Below are experts of layer 3 (counted from 0) of a mixture-of-experts language model. Rows are named router (the router's row for the expert), gate (a neuron's input weights, with its number), up (a neuron's input weights, with its number), down (a neuron's output weights, with its number) and show model dimensions 0-159. Each number is 200 + 20 x the weight over its row's rms, rounded and kept within 0 to 999.
Before each expert's rows: "gets" lists some tokens that make up at least twice as much of what it gets as of all text; "comes before" lists some tokens at least twice as common just after its tokens as in all text. This comes from a sample of Wikipedia text that the model never trained on. Tokens count by the router's weight.

# expert 109
gets: "201", "200", "202", "199", "198", "197"
comes before: "5", "4", "6", "8", "9", "3"
router,171,191,188,218,166,163,201,222,227,173,221,183,177,218,219,187,167,163,200,183,184,214,160,214,180,197,220,182,216,217,209,163,198,211,195,187,188,213,181,210,183,226,186,182,179,233,177,236,203,216,177,191,232,212,128,221,185,189,181,200,192,200,178,191,194,213,236,182,208,207,212,185,204,168,225,187,227,239,179,215,215,216,203,204,184,236,214,185,197,243,183,226,195,191,208,193,175,196,190,208,206,155,206,227,195,192,212,206,230,200,199,190,210,206,220,209,200,191,181,228,224,211,206,230,225,202,241,218,212,237,193,198,189,178,206,190,222,183,197,194,195,204,208,194,192,151,198,209,181,187,180,206,221,201,192,204,183,167,175,184
gate1,209,195,175,204,209,190,211,219,251,192,224,184,193,230,197,232,199,161,191,196,197,230,161,203,184,199,243,213,233,222,186,204,201,190,217,221,208,182,215,222,238,202,176,205,210,200,195,235,213,180,186,178,218,219,169,210,196,199,186,189,197,213,171,222,243,225,196,205,166,198,225,182,218,187,171,206,208,177,204,180,219,201,203,187,204,216,193,202,187,243,207,216,157,227,205,198,212,237,183,206,194,165,237,209,215,211,210,214,201,238,203,155,247,221,226,225,205,188,202,186,246,185,182,220,208,173,189,204,219,207,197,185,202,203,193,194,211,195,204,178,201,208,211,188,191,203,179,191,204,237,178,155,209,181,207,207,160,179,187,191
up1,217,197,178,196,202,157,212,229,236,187,221,202,194,222,170,210,192,161,215,196,209,230,159,184,188,224,236,215,226,221,194,183,196,186,227,215,188,186,228,201,231,194,199,201,202,194,221,232,233,179,190,181,236,217,136,205,207,191,187,196,178,213,211,218,225,202,209,205,178,204,190,192,202,189,183,202,213,203,181,190,219,210,206,192,188,216,211,192,142,218,202,216,182,235,199,177,219,218,185,201,197,152,200,209,215,195,210,212,211,238,193,174,239,209,212,222,216,176,206,204,233,184,206,240,205,168,180,187,208,226,168,190,194,201,177,201,233,189,224,181,198,204,179,175,199,198,186,197,189,232,200,193,214,193,202,217,170,162,170,191
down1,188,207,218,188,193,205,170,205,220,225,194,222,189,177,214,187,205,192,199,208,167,185,182,220,207,144,205,194,251,185,200,211,237,231,184,190,192,206,191,207,204,194,228,220,187,237,178,196,189,173,171,217,167,219,193,212,216,240,207,203,192,221,175,196,223,221,145,197,176,199,206,192,210,208,194,208,217,204,217,202,218,233,228,202,190,170,172,205,219,212,183,191,180,188,219,183,229,179,191,226,167,193,226,182,190,188,205,180,202,253,218,248,205,212,160,208,199,195,198,177,166,197,188,189,168,202,229,212,219,178,215,193,175,200,199,236,155,208,197,203,179,197,225,212,193,194,194,229,216,216,195,193,157,213,211,196,218,199,214,188
gate2,202,144,194,204,171,215,219,223,243,194,190,191,240,188,193,148,188,189,182,218,165,178,175,187,217,198,169,155,197,200,179,185,176,171,202,195,211,198,204,237,212,200,197,207,207,206,200,198,210,210,211,213,178,222,199,189,211,191,197,222,188,205,205,214,164,218,256,204,212,200,182,206,236,212,198,183,214,211,195,167,204,192,207,207,205,189,164,191,230,182,242,225,178,209,226,183,176,223,200,219,185,196,176,217,183,170,192,189,204,226,223,205,206,187,232,186,222,189,240,208,181,200,204,205,216,207,174,245,183,186,193,227,183,212,209,193,188,190,232,201,219,196,189,253,197,167,192,187,186,214,231,195,201,173,175,194,214,212,179,220
up2,199,153,198,185,170,221,205,211,231,204,208,204,241,193,196,155,194,209,161,217,170,198,188,182,223,200,162,157,200,204,188,176,178,182,208,202,215,195,220,237,199,200,193,228,209,207,197,216,202,215,206,206,194,214,203,183,208,193,198,241,199,208,184,216,170,227,242,182,195,201,187,214,254,210,198,191,215,210,187,171,211,210,208,224,214,181,191,195,226,186,229,225,164,216,214,175,200,221,201,224,194,183,197,227,171,168,181,184,212,230,208,204,209,186,234,171,217,194,243,219,194,188,201,212,219,226,182,245,194,198,184,234,175,213,206,200,178,194,222,194,224,186,202,246,207,184,190,197,168,219,224,182,193,168,175,202,199,206,182,210
down2,219,224,186,160,213,218,190,242,172,204,209,174,179,200,190,216,201,221,206,215,171,233,205,167,230,191,190,243,162,190,227,200,212,224,198,171,202,197,172,212,236,192,223,172,202,222,198,192,203,159,194,238,211,167,166,166,219,168,188,222,192,182,191,184,148,190,174,185,220,165,206,170,208,172,196,202,203,204,210,180,193,217,179,198,192,179,204,183,186,178,214,199,202,202,201,201,182,232,227,199,179,186,208,203,206,214,218,201,190,170,201,212,215,202,195,224,168,209,246,229,181,201,185,248,198,186,196,218,198,216,181,229,223,189,207,185,189,215,208,189,224,212,175,216,168,217,220,205,229,190,186,177,207,218,184,206,192,192,216,208
gate3,210,231,206,188,198,203,197,226,199,128,202,214,221,250,186,197,209,191,199,178,177,161,184,199,203,201,198,175,196,197,164,216,203,214,244,209,178,187,224,169,213,195,202,179,217,196,209,192,230,210,169,192,196,198,186,208,211,180,202,204,211,178,206,214,202,214,233,213,167,172,191,193,192,199,215,207,216,245,186,229,212,220,212,170,169,199,221,178,204,204,177,157,205,202,198,145,215,182,206,223,211,202,192,203,171,157,207,192,196,236,224,207,203,227,196,214,207,233,173,204,221,185,221,216,180,210,203,199,232,177,203,184,183,157,225,173,170,186,185,187,210,204,206,183,158,176,195,186,196,234,180,194,200,205,215,183,198,190,198,180
up3,178,221,187,234,188,197,248,216,184,221,194,187,201,181,195,211,188,195,186,180,230,240,218,217,211,196,189,216,190,197,233,183,167,175,211,219,221,188,207,214,172,201,184,211,155,222,204,219,190,205,221,209,236,216,204,214,197,228,189,170,164,215,173,199,200,178,191,181,212,226,191,190,207,168,173,240,157,219,186,168,179,218,152,218,228,207,211,198,208,232,225,203,237,178,144,195,208,211,208,197,201,185,191,191,213,228,194,166,195,209,224,208,217,226,205,210,175,228,190,192,179,181,175,227,190,199,189,171,213,217,190,176,207,206,197,213,217,200,182,190,175,194,206,216,213,204,216,196,197,158,209,174,186,158,194,220,196,185,190,201
down3,192,215,196,169,211,196,170,182,225,171,196,223,191,164,207,171,182,231,154,192,193,192,196,186,224,216,204,203,211,190,196,204,196,174,218,197,243,218,219,180,202,203,190,198,205,204,209,204,206,245,201,209,207,222,192,138,178,236,214,197,191,210,188,184,193,207,204,205,192,202,196,191,197,192,207,197,185,205,210,208,180,215,203,202,215,211,210,212,207,165,229,187,180,191,209,235,193,227,204,238,217,251,210,172,223,193,154,199,193,203,199,200,203,201,197,189,174,230,184,186,203,201,197,180,162,228,237,217,189,189,184,199,188,226,155,177,212,208,219,209,178,216,240,232,199,184,196,210,185,169,238,170,199,215,241,237,231,229,207,220
gate4,215,198,187,221,206,168,173,190,158,188,200,223,180,229,205,198,217,219,207,228,131,188,192,178,216,197,176,247,185,198,201,169,199,193,215,186,220,203,226,202,197,212,224,154,159,183,234,203,196,201,179,213,208,197,193,212,179,212,186,191,192,197,212,198,187,179,197,210,183,164,213,241,193,200,216,206,222,168,180,189,222,207,208,199,203,195,182,181,220,210,201,220,221,195,205,169,210,196,221,221,188,216,174,184,202,221,215,180,238,221,218,170,175,184,207,230,183,207,212,211,205,198,205,200,190,221,209,210,181,216,213,246,215,193,188,226,195,183,183,195,213,211,211,168,210,170,152,178,185,186,188,189,213,196,196,171,139,190,240,210
up4,215,198,186,204,220,172,186,194,166,191,201,213,196,223,203,185,213,226,209,213,135,201,195,188,205,191,191,251,181,198,205,173,190,191,221,199,223,204,234,209,208,212,221,150,154,177,232,206,182,198,186,197,192,183,193,209,187,208,172,212,187,201,224,190,178,185,197,197,191,159,207,249,196,206,209,212,223,173,176,186,224,212,204,192,196,208,186,177,223,221,210,217,220,196,200,166,214,189,248,211,197,211,167,187,189,224,208,178,231,203,210,171,167,198,204,223,195,200,206,198,224,191,213,201,199,219,204,227,189,213,211,234,210,188,169,231,191,186,193,198,213,205,211,174,198,189,155,172,183,182,183,195,204,215,206,174,140,193,243,198
down4,193,208,190,225,184,218,226,199,181,215,219,191,196,224,193,204,171,190,186,182,235,207,225,165,198,194,190,195,192,157,176,192,223,198,176,222,195,193,199,197,196,229,222,200,177,189,170,232,230,182,189,227,173,215,156,172,182,186,166,194,204,200,167,191,238,213,214,189,193,170,223,223,186,223,184,205,199,192,194,161,209,186,177,210,171,203,234,165,227,208,231,207,197,204,210,170,192,243,188,190,264,180,212,202,190,192,199,169,219,209,208,186,205,211,193,165,212,176,205,201,188,164,191,228,171,211,221,229,216,196,211,189,240,204,239,212,193,205,233,192,202,213,172,188,216,218,207,195,229,170,189,185,192,199,211,205,176,209,209,190

# expert 58
gets: ". ", ".", "but ", "). ", "\". ", ")."
comes before: "\n\n", "The ", "He ", "In ", "It ", "She "
router,207,202,197,168,223,179,197,193,206,184,189,173,199,176,197,162,221,220,213,186,204,145,211,193,204,182,184,197,186,188,229,199,201,200,197,208,197,202,197,194,178,221,208,189,214,182,186,175,192,168,220,206,223,194,181,220,218,199,186,159,182,179,192,228,167,200,218,221,192,191,207,215,214,203,190,238,220,172,175,213,234,166,209,199,217,232,209,209,263,206,196,197,215,200,171,196,185,166,192,182,192,190,216,215,206,176,227,257,200,205,232,198,224,193,196,274,184,207,206,232,212,205,212,200,190,187,198,202,215,198,171,225,222,173,151,235,204,182,192,186,196,204,201,176,194,193,233,186,190,201,195,196,191,203,196,201,213,187,250,187
gate1,223,179,225,204,211,175,225,217,240,221,199,210,209,188,195,200,199,193,192,211,205,211,247,177,207,197,184,211,197,222,197,196,190,216,168,182,212,221,214,142,234,206,159,199,205,188,227,186,233,209,202,204,232,198,200,251,209,191,161,187,197,210,227,211,201,191,199,227,233,179,189,217,183,217,195,185,222,195,168,195,194,218,213,207,209,193,162,209,180,223,188,195,214,190,199,189,194,195,211,201,274,219,210,188,187,206,203,246,204,198,232,188,213,182,193,185,188,203,192,193,206,251,213,165,186,195,207,236,203,230,239,195,200,198,221,210,209,209,190,154,211,214,235,176,201,199,225,209,197,180,174,196,196,168,198,171,204,188,195,206
up1,191,202,153,211,202,241,201,173,189,163,196,203,202,270,198,220,221,208,193,169,202,167,189,210,218,231,227,210,211,191,212,191,202,211,241,193,225,201,200,224,197,201,222,174,211,190,178,211,165,200,176,186,187,188,161,191,208,200,205,202,192,180,203,193,200,224,218,211,165,220,213,172,231,188,221,188,191,194,209,201,170,186,247,217,185,183,228,208,201,186,218,228,207,214,212,207,182,204,167,196,141,204,202,214,196,189,231,159,187,198,190,207,186,207,223,188,208,215,219,209,186,194,226,232,190,212,194,142,189,171,191,209,175,207,184,189,191,193,227,222,198,207,202,225,195,223,162,195,221,198,218,227,196,178,212,238,201,204,212,200
down1,227,253,245,214,190,197,211,215,195,220,214,213,239,179,200,182,183,224,203,229,230,231,222,187,179,177,208,217,225,247,224,184,180,195,203,193,217,211,200,193,202,245,205,224,181,205,234,206,181,192,158,185,218,203,202,209,192,174,189,216,236,214,195,193,218,192,165,167,209,197,225,241,181,232,183,200,204,209,212,200,208,190,207,228,207,195,195,202,190,181,155,225,176,198,214,178,209,216,238,204,228,191,201,197,198,173,184,188,187,195,195,169,193,188,213,193,177,228,237,193,196,201,208,198,187,171,248,234,215,190,192,181,190,192,215,233,194,194,202,191,199,179,196,197,193,229,231,198,214,184,219,203,187,240,197,181,229,213,178,179
gate2,202,174,181,202,241,197,187,214,211,197,194,192,190,263,204,182,154,236,234,215,215,184,215,166,200,186,183,217,248,210,218,217,220,191,212,220,197,187,214,168,205,185,207,207,239,224,205,237,210,197,211,182,184,191,159,205,209,187,185,220,194,240,204,168,168,205,208,211,168,191,195,198,228,204,198,211,200,206,221,218,177,164,191,226,235,233,232,190,175,211,234,201,158,190,216,183,198,200,207,210,194,216,199,176,215,208,223,179,225,165,210,196,223,181,226,197,191,181,219,191,201,218,184,218,173,213,194,195,195,190,209,182,175,196,205,195,226,209,213,165,215,200,210,211,201,227,179,189,205,165,234,225,206,222,208,187,183,216,192,231
up2,230,184,196,213,168,233,198,215,215,196,233,219,216,177,173,221,218,175,176,197,207,197,199,221,218,205,197,176,169,165,161,199,185,183,179,188,199,219,186,229,222,186,225,171,187,184,174,191,194,208,204,214,196,193,207,206,223,222,206,184,226,196,208,193,268,185,162,192,217,192,191,207,188,181,219,200,180,232,183,227,182,226,194,201,194,178,189,228,191,237,189,175,209,250,179,185,220,174,190,197,228,184,214,214,174,175,187,207,189,224,199,204,206,198,175,179,179,159,201,199,218,191,224,211,218,214,218,201,234,221,168,235,229,203,207,198,194,217,202,216,182,177,203,170,214,189,222,186,220,223,179,187,181,212,231,210,206,179,196,158
down2,177,163,239,194,233,222,229,198,184,218,200,196,181,187,206,185,184,207,212,226,214,203,218,189,187,153,213,187,165,218,199,204,214,204,216,216,194,201,207,168,196,223,203,198,197,177,208,223,240,170,157,161,231,179,212,207,171,198,181,217,180,207,217,194,172,201,241,214,207,186,193,205,176,161,169,227,210,228,210,174,196,169,213,212,185,196,194,155,183,205,189,206,180,208,201,200,173,209,198,233,164,201,196,177,217,226,182,177,207,187,175,184,213,174,225,169,221,175,237,188,207,197,189,185,220,208,191,163,207,211,227,184,170,181,236,222,214,195,201,244,216,204,185,217,185,206,188,211,211,223,188,224,187,203,206,178,210,195,207,227
gate3,199,179,199,228,196,200,175,170,247,209,203,193,192,196,192,229,202,181,216,274,217,193,199,197,197,199,198,209,155,166,170,209,179,216,183,188,218,176,222,196,174,161,237,219,190,210,195,237,193,184,206,220,216,209,198,225,202,192,174,193,176,174,202,162,226,189,216,178,203,206,185,194,188,181,235,202,195,201,215,200,189,153,211,217,190,216,203,191,198,200,209,221,191,216,215,164,183,199,207,189,180,171,211,212,164,229,246,224,211,204,219,211,206,208,200,214,178,196,217,191,165,211,206,211,192,181,218,186,213,198,223,222,222,225,215,197,190,175,195,234,214,200,211,207,206,197,199,206,253,221,225,239,191,201,178,235,224,183,203,175
up3,221,203,221,170,187,225,213,214,141,216,191,206,189,182,209,198,214,200,201,133,179,203,178,204,209,181,208,191,230,210,233,181,222,170,210,220,188,220,196,210,242,214,187,179,220,202,252,213,220,228,200,166,175,180,215,183,179,201,189,207,197,208,218,234,185,208,179,230,199,201,200,221,211,197,203,177,230,214,201,199,210,228,177,174,211,195,214,205,195,199,172,181,213,162,190,203,214,208,190,203,213,238,207,192,235,192,148,184,208,206,195,216,188,213,182,179,208,205,217,213,236,175,187,225,196,221,220,230,204,215,170,194,177,204,193,191,222,191,199,192,205,173,205,219,165,199,187,200,179,192,162,179,192,209,196,163,181,208,162,230
down3,234,178,199,203,187,194,156,203,188,191,193,195,188,242,166,209,191,168,222,238,204,184,198,214,181,209,230,184,192,211,227,203,194,218,203,219,185,217,262,206,195,168,187,209,193,187,219,188,150,205,199,192,187,198,145,202,218,174,179,192,176,189,180,170,193,189,207,208,204,198,173,192,189,205,182,219,165,175,210,210,197,176,228,206,185,194,220,197,214,208,218,183,194,210,208,185,229,195,217,194,144,190,213,193,188,200,191,213,201,219,199,170,192,208,205,220,191,192,235,185,230,196,212,190,214,211,188,190,182,243,183,195,167,203,198,221,213,200,213,219,198,161,153,168,232,212,186,197,169,210,204,185,183,205,189,222,207,167,148,203
gate4,177,227,167,155,147,197,191,197,172,181,191,187,215,204,217,179,198,200,159,229,200,197,192,191,178,218,192,179,190,210,207,172,183,208,216,187,166,198,199,168,209,223,226,181,213,201,174,214,192,244,242,207,202,200,224,192,187,193,197,205,172,210,216,187,232,195,174,180,203,188,199,199,218,192,225,189,212,225,177,208,191,207,219,212,223,187,211,212,197,238,190,242,189,227,190,202,211,174,166,198,169,213,228,223,182,168,215,231,203,182,173,227,183,159,216,196,171,227,216,181,187,218,236,223,194,194,218,210,197,177,199,203,214,198,173,205,205,228,202,186,201,231,180,208,181,198,199,223,151,196,192,173,191,183,214,225,214,189,230,177
up4,185,195,235,193,232,214,206,238,215,186,193,226,203,238,189,201,198,184,232,193,208,211,226,210,215,217,227,199,190,199,174,199,212,207,199,190,202,217,199,184,186,176,207,195,164,184,184,144,222,209,191,201,228,183,184,218,211,217,219,226,233,215,201,190,183,207,195,195,194,242,207,216,197,224,172,189,186,178,215,186,197,239,191,184,206,225,210,182,183,181,189,166,242,212,208,178,185,218,225,217,215,209,189,183,181,232,183,197,209,194,181,178,207,235,196,221,211,211,145,237,235,201,218,217,201,198,183,198,205,190,208,165,200,179,188,189,204,203,211,175,163,225,214,138,227,190,222,163,230,169,200,191,221,185,209,185,194,179,212,211
down4,197,209,182,188,160,184,251,191,178,197,208,181,191,201,212,229,233,165,208,224,172,194,196,179,183,196,236,188,207,198,207,172,232,225,174,212,170,184,221,225,199,182,204,193,218,205,192,220,168,190,196,205,174,177,214,191,195,187,191,187,228,218,221,192,203,217,189,155,226,216,204,188,203,153,235,197,178,208,196,218,199,189,175,210,206,179,194,183,178,213,185,226,160,166,177,179,218,212,221,190,230,185,185,208,206,206,196,188,197,205,207,239,200,220,177,225,205,229,227,182,185,190,220,212,244,201,220,230,212,182,193,190,190,223,202,200,191,174,179,231,228,196,164,214,212,198,172,207,178,207,235,221,186,193,242,233,222,203,186,212

# expert 92
gets: "0", "6", "2", "3", "4", "5"
comes before: ", ", "–", ". ", ")", ") ", "), "
router,206,191,201,175,187,181,199,195,180,206,213,204,188,184,205,186,168,206,203,197,206,138,171,183,243,184,214,223,160,193,204,185,172,200,174,190,234,229,213,190,177,198,237,179,165,231,181,196,204,184,178,240,208,209,203,220,184,187,156,221,200,183,179,170,188,195,198,210,237,226,188,201,204,195,205,169,229,184,193,217,218,214,239,171,196,212,230,207,210,222,207,191,210,202,213,195,182,169,191,177,193,177,205,207,190,188,199,246,204,185,191,239,203,186,234,192,171,157,173,220,229,177,217,208,217,224,208,202,237,191,216,221,227,172,192,184,187,200,178,193,189,214,191,185,219,228,196,211,229,208,203,197,198,196,207,189,193,154,196,194
gate0,205,189,215,188,195,188,213,180,218,193,192,180,187,206,215,163,207,192,201,179,208,213,192,199,132,192,174,208,201,216,187,175,228,165,176,173,160,165,206,229,163,231,192,214,189,207,203,156,231,202,159,211,197,189,163,213,202,193,179,220,195,188,208,247,202,171,192,195,191,193,203,231,217,221,214,217,208,215,213,186,212,218,194,198,195,222,207,208,182,242,189,223,210,215,219,207,186,209,181,192,202,226,182,179,181,233,190,173,193,172,187,204,198,195,175,192,167,195,180,169,193,165,199,218,213,218,183,208,262,214,221,215,209,210,226,203,199,184,199,209,215,208,200,221,177,213,223,201,239,205,235,215,189,168,233,195,216,185,191,198
up0,214,206,204,217,197,200,215,209,181,225,197,203,207,178,187,218,222,188,193,221,240,194,207,186,254,200,244,175,210,172,202,208,210,222,208,203,205,229,209,198,247,187,187,178,233,193,213,222,161,195,218,184,190,189,244,176,171,174,202,211,205,219,190,193,185,216,180,191,212,194,197,166,164,182,216,190,180,204,187,195,225,191,222,221,204,148,185,214,258,163,207,210,181,202,156,180,187,201,208,197,198,208,206,208,214,192,200,232,210,218,188,195,201,191,220,215,217,214,208,201,218,206,214,191,163,190,198,211,136,181,198,205,173,187,180,187,215,203,199,179,182,206,196,206,200,167,168,195,170,185,197,192,184,219,144,212,189,213,223,212
down0,201,195,189,205,184,173,195,197,201,204,204,205,185,213,175,220,201,206,238,194,195,176,213,198,164,163,225,185,183,196,222,177,207,175,184,177,190,189,207,228,217,240,171,217,230,232,187,193,201,160,183,209,224,193,200,223,196,211,223,201,236,198,200,198,192,207,231,193,210,222,201,222,191,203,203,190,186,236,192,189,190,204,190,210,198,179,193,190,210,197,178,195,174,177,192,182,166,156,242,211,152,195,197,250,196,194,198,225,226,226,182,161,227,174,207,203,190,178,197,182,224,243,208,200,212,212,199,192,208,189,234,230,235,221,158,212,190,212,160,205,202,199,238,166,184,188,215,213,227,171,211,199,204,174,239,201,211,204,195,201
gate1,204,201,171,212,192,179,190,215,204,222,213,215,201,203,231,194,207,191,179,246,250,200,189,190,191,177,199,238,204,206,219,212,214,188,182,188,221,198,203,193,211,156,225,173,226,216,218,211,186,144,153,192,201,218,183,185,197,198,229,198,202,218,203,167,211,197,196,225,200,203,182,228,206,208,198,202,182,193,212,145,177,227,249,218,231,185,226,195,174,207,186,193,188,191,206,180,192,168,182,198,196,210,212,224,192,188,216,210,215,186,173,193,214,222,205,207,174,191,223,204,157,192,199,220,204,187,201,183,211,189,251,218,210,198,232,191,254,226,180,186,237,193,201,174,187,233,215,175,192,185,188,194,184,195,175,209,179,217,183,206
up1,175,204,206,185,191,223,181,181,193,182,184,153,194,208,202,205,196,209,255,200,191,201,208,219,207,216,232,224,208,197,215,189,194,220,220,192,194,227,214,187,166,163,166,216,177,197,191,241,210,205,270,210,217,204,177,194,181,199,179,178,177,165,225,234,199,187,200,191,172,203,210,181,180,217,193,196,208,212,235,221,244,192,174,201,210,199,186,191,183,181,211,192,193,222,179,202,219,206,235,179,207,194,157,215,202,193,195,204,231,188,221,185,213,167,154,183,199,167,182,189,208,190,193,193,196,210,218,214,237,198,190,188,197,206,166,219,158,193,196,210,203,218,188,217,163,180,178,239,169,208,210,180,195,174,208,211,204,186,190,202
down1,173,186,203,197,216,186,195,201,188,199,197,198,185,175,195,230,155,215,202,172,214,229,210,222,203,181,214,173,194,238,197,223,173,211,188,230,196,227,170,208,209,221,183,213,167,227,181,199,213,205,177,191,220,222,188,175,186,158,215,211,202,197,208,232,211,188,200,215,216,200,210,196,181,188,195,212,234,211,226,201,209,211,208,162,190,204,208,215,202,152,167,184,226,203,182,213,196,202,197,167,174,176,194,240,196,201,183,201,214,189,216,164,211,190,245,208,202,199,187,195,181,196,175,169,238,203,229,202,204,175,196,156,188,197,211,220,219,187,217,211,247,230,254,169,238,180,175,200,216,194,193,220,235,200,209,193,204,173,185,200
gate2,163,210,214,182,214,213,169,164,242,198,229,223,155,197,166,193,169,205,229,217,171,206,223,252,227,221,209,170,185,202,189,203,170,169,194,212,187,220,226,220,183,220,214,205,192,189,183,216,220,211,172,180,204,196,213,183,209,193,189,172,201,197,185,197,211,185,209,213,223,177,183,200,215,198,169,175,212,190,234,202,206,206,207,173,193,197,189,177,247,206,174,192,204,221,202,173,195,215,215,225,216,223,205,169,204,196,205,214,203,180,229,183,208,194,229,189,185,168,219,194,211,206,199,159,162,204,202,236,204,177,200,206,199,154,244,192,188,230,171,215,232,195,224,198,203,208,190,184,180,200,199,206,225,222,214,200,185,184,171,175
up2,174,160,167,215,209,182,194,199,218,191,241,189,196,206,187,222,238,226,206,201,191,230,182,184,173,163,213,205,192,184,190,241,206,199,165,179,205,208,160,196,215,197,242,208,200,219,216,167,222,226,240,217,223,194,209,179,209,205,187,201,210,195,204,175,201,217,189,225,205,225,205,188,194,258,198,193,198,224,199,187,177,164,185,217,211,189,206,177,234,192,188,226,203,199,215,199,186,162,196,247,187,230,209,177,206,210,205,187,215,232,200,223,214,206,181,212,182,205,187,205,208,229,206,179,197,187,205,190,180,225,208,230,193,180,197,182,226,172,185,212,214,183,180,221,234,165,197,216,208,170,207,222,196,205,222,158,233,183,204,175
down2,205,223,195,205,210,207,173,171,178,214,200,159,221,218,204,216,174,229,218,193,203,197,177,230,221,231,206,220,202,199,184,188,197,205,207,213,187,206,213,136,181,208,214,184,192,186,196,226,212,209,208,197,157,228,202,220,182,209,214,167,135,206,188,221,182,190,189,173,198,165,188,239,192,199,187,231,200,216,188,182,226,201,201,214,179,214,185,194,194,172,228,175,210,197,170,231,186,177,183,203,206,173,188,216,217,227,184,202,161,186,237,213,213,216,195,185,235,215,179,190,170,215,175,191,223,189,200,194,193,164,198,190,207,211,202,191,213,174,204,252,209,192,195,190,207,215,212,205,146,203,189,221,216,232,189,231,183,212,187,197
gate3,231,208,204,216,185,180,228,220,203,200,206,226,205,176,206,210,195,227,200,142,197,181,188,184,195,185,209,203,178,204,202,176,178,207,194,199,187,239,175,201,183,188,230,204,205,190,199,194,171,202,197,200,202,171,192,183,224,204,187,190,165,205,203,206,208,194,180,229,193,223,202,145,222,225,178,209,173,203,183,197,155,210,222,192,238,200,213,196,225,206,202,203,214,233,187,223,173,214,170,227,216,189,197,216,170,185,220,211,193,194,184,223,231,200,203,205,197,214,225,158,160,201,179,209,185,170,187,243,199,182,203,172,245,218,182,189,262,223,222,190,174,220,187,207,199,164,200,185,214,213,223,177,221,211,223,192,214,200,223,191
up3,232,195,204,197,172,196,189,221,214,178,183,203,202,194,159,224,217,207,249,169,194,188,178,201,175,213,216,218,166,195,227,178,203,174,164,212,175,225,162,173,191,170,223,214,183,216,166,233,199,211,220,230,220,187,231,201,210,192,220,184,194,201,193,226,216,215,186,231,200,215,209,157,207,210,168,203,190,168,193,211,207,201,216,193,208,206,187,195,209,206,192,198,218,193,196,219,197,196,198,228,210,190,187,208,185,222,191,213,182,206,194,214,194,237,205,209,176,168,218,160,177,197,187,216,196,181,186,229,187,209,217,178,250,217,187,180,238,204,215,194,169,216,193,194,202,147,185,185,206,173,243,193,242,226,229,177,203,199,199,182
down3,208,200,198,191,176,179,183,205,202,235,202,198,183,184,188,220,190,255,200,224,218,208,224,205,207,226,179,200,223,210,198,232,221,193,187,183,210,171,206,228,216,157,173,207,154,228,198,216,178,208,213,231,172,210,182,207,204,175,226,156,197,205,207,233,197,192,204,177,203,223,207,212,215,197,221,191,179,183,164,203,193,226,190,203,204,199,215,153,194,214,201,231,200,202,178,186,212,194,177,176,216,181,209,179,183,198,196,205,191,216,223,185,209,180,181,183,212,190,210,181,151,175,198,214,217,210,175,176,206,238,191,171,176,239,177,164,217,204,186,239,221,213,159,193,199,189,196,185,190,197,228,205,196,170,231,191,222,217,217,157